Experts of a small language model: a shared expert of 320 neurons.
Below are experts of layer 3 (counted from 0) of a mixture-of-experts language model. Rows are named router (the router's row for the expert), up (a neuron's input weights, with its number) and show model dimensions 0-255. Each number is 128 + 32 x the weight over its row's rms, rounded and kept within 0 to 255. Numbers have three digits each.
After each expert's rows: a language model's description of what the expert responds to. This comes from a sample of Wikipedia text that the model never trained on.

# expert 60
router:096145135100135145129113153130108132165155075113040053169132132137060138150171135167176128133084144115139132070150169116090128160115136168109188161094155148114082085178147151113117128142135164085120114184117177160124127107123080128121101087115040141145115151124122120155132084128130115161063076133132139153102168116127064121163116148118165147077180080116205155159141134117107166125142142126126075131142144100166087123178155069107138137079152142097068178109101122127089107107141070147082107148109071143159114115169174137130157105093148115155093114055096111215138112067068100178096070101137120160079105148159114130165093081108148138145124133135096144064102116170139143087184141094131132132174077157167108115071147132109130120046148104172087133142125167142141178146152151
up0:141143140168036127098172125130143091069194155130129129085145098078126117159130100141133161112102148194127085059182102083168151111128134153094114078130149094137115124138114192117132101134120132125148179114178152178136146143137130183105151160116104148130121162124137173132182147152066160113089166131144135171160110157136097155131139091148144127089166150172136159158166190147076158118140172104183159079130193128153144159132059156101108118149107072187154062071166133123060152076099084106140192125197120132136168120132145148137087158117165117143151146097117154107088124093131209144109137101160150166160110138091143134157153126191108085103122145171160168143151209093136111092086146124144083121079101039129150141149163139116171166152145096096123127122125119175128152139076086
Modifiers right after the/a/an, like only, first, new, former, main, same, plus superlative and word-ending pieces.

# expert 52
router:073091120101124082169119138167182154100164130111134148093098146170158100125086106177119130101130145081079121130121145088166131084141131170097136082113093100139083166074141083142170113153122123080143066135154095103158135195087107142133105174090175105127106078145122076103109153088167091093170099083131083175162178093100153102148114097140154162204122148134132112101119134164120129114118087161046095095145146194149098120093128138150108113120167151081096140151094150114090090154146136151119075142205141115093125140174115141173126081153139123097198178091158164171156116140127222074118101125162165115095096120145134121122125092107151118090114207111179151119166121136169176080205135133157133149159132158176119105157049131067114108129121113135156139095109103098091176112150086
up0:090112126093120162110164164113141082124130079116125125114084130116105110183061081141115115119149092131185109089152133130145156150146093134156111119104146106157140128128115137123127132097113146170120210085150136106121111144097092092132193074098147146099169124129166140150086065079077093133122125155128087160164159136121248153098145073148125114110135102102073129151116123104081180119148105136070069144148136104070171091122156137084171124096132167125111074149164109125101248146077104083139219101151140144164123096136096109051122114065088255133106107108142140167121100070170127076106177134150137110116125146118139109125158143154142107111143130133133158116125141129160109066177141124077114160124147127106152119143162169133105134140128118103122151107165137165153128204092103
Pipes, dashes and line breaks building markdown table rows and list lines, plus short words like due, him, set, part.

# expert 22
router:092125163116118144155144125120122090165104098175086141148167126159107096096128135130148181033107136136078084117129119125176152127143121055110156130069124093161095125094129119104087133141171125112165164083115107127146107110099135038089112128092155140129153166174157138137034112083128142134135134069117142152084123174135107149094176128145162147132185122120119131134139153101166144143165167150102134094112107215190167150153142173075134158144124055138192103116109102144177103128132027113117140041132131132076166118145106159131148061071122153141145166081128132155078131189150109067122133064133161087170097075150149095126083125177154077177101111136091137163149169109132171145110179106158067100082130109155146126133088125160122093168116138130149144089149090103121098102130130
up0:129116141106110086075177139064174132131130175141129134102153097157109119100176113155131084142118119167085125086126149158120174201151073117068103103135108142171061134118119135155151124129145136133171139151113090062077141132126150135144105107176152140089179142118086065145108149170057114143147137119141095165131225118118089161112122125204078051111149123126078112153090108141141141114165119143105094120113105179155114213091105106091088120106165131084120103103135176144168147148125100125124124094158114101106107099113100140145122132100135124122151119176136111156065140125084149172149109110183110135129130095115129179130159192161176075087140142080066103176122083115152081158063214139142148157129082100144131103138093119102224123100129108123192109081170170088126134107069123
Middle syllable pieces of South Asian, African and other non-English names and words, like aya in Karnaprayag, tra in Alcatraz.

# expert 55
router:175132198112125104201118116190129138104155181163139119155138219131162113128110159094125114125125155140078209143086131163129129136086151134076094127147108168107111145060124181119083146084134106108107135101111108085148124144103101084114131109145134118185163117109141175134095151157143135104139146102140155136146175069141153095131102140121176139047141107130097152088119117144139086148175153120143083185163140163165133090050112164100102178106031122154186149091189090127147124150143137130085124100073146141162079099163155073195136097138127064146150175206116116129162094102172105093114137131122133070103155130120105094120116167152113149141107072186125139078099174165130151145099167092124130119116060134124151056140107110097052085130123135163131125171133098153155108109146154
up0:137160099164120211107141218120137086117222132110082118138126076108123136116177139091136103130090139132185092131156052117164144187120090103142161134135099116172151154124126103101127118080114103144100146092180131102090121129129110108115130138118101179157096101149166114103149111123073125101104158158134088124167110156154191126116154084130075113042129093165125099144145101114097112131064123146082100117075196088138156185094106082110111126173143164152121126053190152125111143107095126116157116117161083122143170142057132108138119156130124169166124102168134161161067143098100190133158113144196117155134163194108096171105149105113128121121164138127177153126168125103115097076154153148153035066133116114156124142156133166136137186166103143154139042118146138099154117166063131
Adjectives and verbs describing activities or institutions, such as different, various, research, annual, dedicated, undergraduate, plus table header pipes.

# expert 23
router:087172145106138153153126109090142133131146134115113108132129119132140185119105088169095149127095173190135085163141140105112169133177139130123094151088115094154163135076174148155116165107096090102115120129106122128133099066118177094107114100169163116120058173136098095136106080141126114125162103102110148093131069074093081094150098112111117097149152117145106185125119133082117116108196074129108182110150106076126113171074151091128145057081155159175152191136093117150113120106054115154070088064054172117195122112128129128175136155161060188158175141136153097119182141184120175157159140140142129093146111120171104121084069163153151184184128149100150110171148097158148103143127119114119206134181129150183171161134172081126087137190117141123109153164159121139116176112113058
up0:124178087155093082128171170093089124162162113129118141166073111062104112129144137181092148125182122132108112119151121086191115122111118176178160117157115135068076111115152133128110111071134159049134131104153109095030152148128112091128146150148111162161231143110175124153100152155112150109134151083141150122140143124184112114074195059151069115135120160110122134168142135117125172112185130077133100144123176115098138146143094138131103116138137081190105149164115119125132163111099152075132150066156074147098144128108144118086097053096086137147131157134170157151114179135134122155116142151189158110111153217145171184189099136081078082125107125108131158182131135105103103157171092165108091169089135103127125168120165203114122181170146135130166106094124170135129108128071103
Line breaks, list dashes and table pipes that start entries in lists, tables and infoboxes, plus some verbs like had, has, includes.

# expert 16
router:164181167160112152182123115087112153140133130104090174153196123150079105113120114109157124102150129124131159158113052129113107097166158169122148125113117140151107196164194152145226102132156186146108100093108168129145179151119155091085108135110143117110148098114120138115186135117169161111150161141134118163090155092177124132087139148142124123130162048095090141098105111095143113075109122118091132178128104113168090111149147137179144060063144135129083062171097152125138228138144168163137160120083165107135155129082160126139135070127119152124112165109087117123104110135113145160124079187077102090174114180130136114146114040126116182129119074080155144151133106133102147131122097087142121098133161133111142111166136083138136124131030099145166052046128203107099129095131145
up0:119139124173097142163177171142148139115156114207130131162149131139139127154106105120068106134136098139123157106219065094174127172116140182170126105100146095128117184127151090143158130122115158144124144153131175130081186158134198083107126168126097157096084145092180130133093142041130137101121165148129078156171136078135074145142168066177138103153193153143165095133148173092084115113126109098098150118110162098093141139093117147207114107145144088126105073159171177151157155103111114131126109171134085255172141067114154132095096054119134193169132105098138141142082151129108138160106133135196120064136135142087122130139110128147162112113072115131156141120173142102129060085120136119131091162115124144131118108143192163124146150130162116091094120121161143112178156158112080
Commas ending introductory phrases or list items, plus clause conjunctions like but, because, although, while, and dashes.

# expert 51
router:109127142096122092080139114063129124180107179125201061169146126130105152143133131108064085097133121128134173132122108116084090144134107119140162091113133162129184073153102168157109083078143095070092108142155138131136129125134040118163075157104110115161121143166128162170160086158068181054133125122155101129202119137201158107192134138161056159148115152112105095074099149179094157138083162113104144087116151059126114136078163157169156114086163163113156125127110130126105117099104094133093115218151163144132116147142089138187112119111173139121195077103118162070116114093152093151140129159095090108109075100120067155081127139066068068128147078101088125136125148141123089165093125174174121130107126145126104097084138155113100150162117134140115103127114124166184158162147126
up0:140119078133117099132076127145139104081093129103169136185126126115092145154107152117096149112116114192114144082134106097140169116074164108133153145085080143162156162201123163139078196174150108130157085098139083138120070091134155158192146152066137135048112146116200120111136163128141196130161084123129113119195076141147164139115131096121132140197148103094102114152085146142121138163148074107123087110137096136142124137100108114174152110090109131142122103076142118099092135101123127105127091164151134106099085076181086179170128129079169146105218088127138087108116194143158119153097111104142117150110130108107103105080117140092154061100082127159130137161119182113012111109098123176160145115089111065107146110153127169066055147080081109169134138127126147145169072110139131
Inner consonant pieces of foreign surnames and words, especially German or Dutch, such as Ho-ch-ul, Bo-ch-um, Zie-g-feld.

# expert 3
router:144131161106148127175129121119111151098082106073115130117155106111178126120186124109123146094134129119082179137134120151109147064170169103166169208137098062235166109135067143126105203079105131120085069179148170122136117143134157109141129080122147132170080101135095135134173078089138107161090145184148081039137180100114166106175123126131136138109060085116141143090094094088132193178068132114156155122201110103103173127136135148083122153081127155108134094079105174151086107099159114125173119151090144141133164133151161174109139229085114123131126117123103112161127149102131107081113178147179097167185089128106143098111161101134118135159179164134095149141112197115092146138125128107141115182055170141106135122126102100176117068109129157151111155110142113142108140124118139
up0:151170133140092149085147132123119125152120167137120066146069125074081099123102112136099119113182086146130112107183120130125175131106165146093156121112138132102118100103136135086122151146111112111100194135153108106130140158120156159093112118120119107103121094087125094126085129127190169117117136158104041155163157188229159134074146105164106073151170126155085111169063168098082128113133173145150171189116112153155195063120039118121099116143185140117181094115133122094116096027109132121142156175142115194187068129137112131142121105172111120110137164150178141149119113154163180091106122111132104124090176111170092127143095178101077103080132122161099122124138098129183089118133176139108145082083150155100141125124117144115074154120108098123124205095172162147120129205076091
Middle syllables inside Latin-rooted names and words, such as Fe-der-ico, Na-cio-nal, O-per-ation, plus occasional digits in scores.

# expert 43
router:170115210088156154152108098194115122135163100142117143152134121133163125107082109155103126139186124142109176116124129154094103123126071156076145120098080137152045108161137138147108167110174112115087139092102128128144140142093095093143103096118120144111108178090131124092141140152164156125163136109115159120139220106126100133124145141134151184064151101189097137151130122127181122167170123151141174122110129130107121147081120105117109102063178095116129102184151079095115086109156124128124117023128119113088154126140115094125134084111127166165125143097100140132147064157100077056151129160161146088146166154152108142142086137160132061123155091197142108124113183121156158204100116082110102086073157148088083141133205081005069098121144135126121137117134079061119144115161102
up0:145101113154096151104137149114135081167140168167111112143149123108099105143127106142091124106205099139133126163160093125075116131109131113167151130124099112107090108093149097134147126149067191108117173130132184095150136111107053129163170155146161140097143145142140106186099192149109132101079162104097090109132131090132168168093131083153132102136121126151202111171225181116136147130087091128105147115120151078153183133158143105135115131102135149107158189101180083166141191100075178075161128153095127194196114139133088065135077150092046148187114111145118123156127146128113151139112145163155117173154135147112119130165115151152116169102096136138159160099141158189180120173124145070122092130114107087160083140130108128205110211175112103085085183107186109154153117181068106
German inflected endings such as -hen, -hes in titles, Latin genus name endings, and commas or pipes closing table cells and names.

# expert 25
router:155144172104134151064133133141107109111099109177161086132145144128170099158137083116145141101146106130130066137142129159135107109108090092072059132075144053129112148112112175138130121183107071113072083190114077086136062137072116056098112140137114110076125187176083189161099140113088146176125097087158131140218099107098195092104075124118127115114139134118147195079135120133096171126085158157135106126143149130114141171106171116118163169192123112108152141074118103107111113117142185186111131108137133103172136148085096147164149123170068119128137117134184107083159121110102135098132163092190084109177109089120143112164100174101183095047135077129097100080165169141128106139167090078079096140082148145092139115160149120130150137107114133152154134168100120143179131094146174
up0:115160089180047126068227121110137154151096112110123132151097169132120085100150126166143135095132051161183034101154114050128145135114201170130171140141097093155057147119130143103125161130166170169165149104143127186101140141054111116138173152119115138121112158089184132137118128110136142140151146097208084151125136150166089150113128096184126125087122124157172129146138125130118117144130135144185162151101156161151199094089078133204155051175159129132123145101163078148136149150112135122169133134113142147125162105096146120142180011131147134157119151161176127193068186109092132118109139128074083117141147130149127140108138090068127124079085127134172120148121118095120115123130145094112117119113153055108172144170139163093130156128135130085149176147168142131157126137120132
Conjunctions and list separators joining items or clauses, mostly "and", also or, but, commas, dashes, ampersands and slashes, often between dates.

# expert 54
router:075174146099151150187100102105153184098107134095129120102076182135163136140157156099165110067112114112134101143128102140151090183098183109096078164162117075105157139144161158163150129156101134153087146163135134065126061173146064200108133182118080106145133126115160135139141119128150089165167097108105138130104110121151077128104127119077139079050122179078106050176105097195119120146091150106159143099132127136111117095164155157133075134107110167174207124118131148158123108162102085157181186112162092123135130150083169105133141135074099074103074158122101090161164159131199158085119100101114126165092181092140098103108118094112135131123160080112175164102086103086160149187112106169131122145085087120109195155169091146157159132158103109091138122145107109181139132176154151
up0:113126101155065110146125132118170090126151106071107186153095165106151162131124136110182157110151162133144110142194123156114169106054128143123091128128189064100127170149132138098157205093120074132127130141136137103076110180106121124132179153104124134143123158135146154139163149145071118141092164144136109148157114111104156151128141075123101109099115142052125132118135172109129116130161143102159115128143166133165113105081117131129088128172129134158104104093173163103194096065162094125153142146219095141108092058098092213160119036131157133093140091171152112136071189118084214236075111139158049152130157143072100113122140139149061127135100171136135185128193150116162149117142133120083131169084144139132157190135131180106138131118114139148133142102113137144149132159139154
Paragraph and line breaks, especially after section headings or list items, plus heading equals signs and list dashes.

# expert 7
router:165135129118119133132140112161099116125121155086168176136151151130129083144138118111133134194070066152126143159129127184140130108125103101120129123089052110147046153096117133176094137119114150113064151095112129081135070126088113154122060097121166122129127133137174145162212177103165240076063145125158096135121151144126075104176148125165121114159119152105121131136109087142118104169127102167140143107047147201110107172140129170157139183089187122132172108141126043066110132137176146130060124079188135117075115187151095141130120074192058178109175142170134126093148082163122092142121179104126141142185096119067089140155074095122131153147135093141107153103149100144146134126099159117082099132114148079112136118118171142104091100149109124108165127149114111139135082103114117
up0:124138099151031089082161131130172129106105129159108063166068129183108189175160109186133155102165108092173138111153105104109103143095148124150138058183141142142135120112096145065137083068132117118115161132207108141050127139150124158124092165111139117120143139136143171092136080138112135127088087080125072108155061143153124156141152101139088102127090109228164151098169141158148179119169092084147171119106195153201180122103153093100090102134158127119160109086206098106151108124156182133124172156156109127157142118089124113112075098099135122168107120082151148111071186109122132149112164148133121143079124154128106202080186100121105083134097105143168173109153147156090121119144162123102098142163129082136164114112131139164122143175066078133117122127153146141107134152067110
Inner letters and pieces of personal and place names, such as Moza-r-t, Robe-r-t, Giova-n-ni, Jerusa-lem, plus percent signs and closing periods.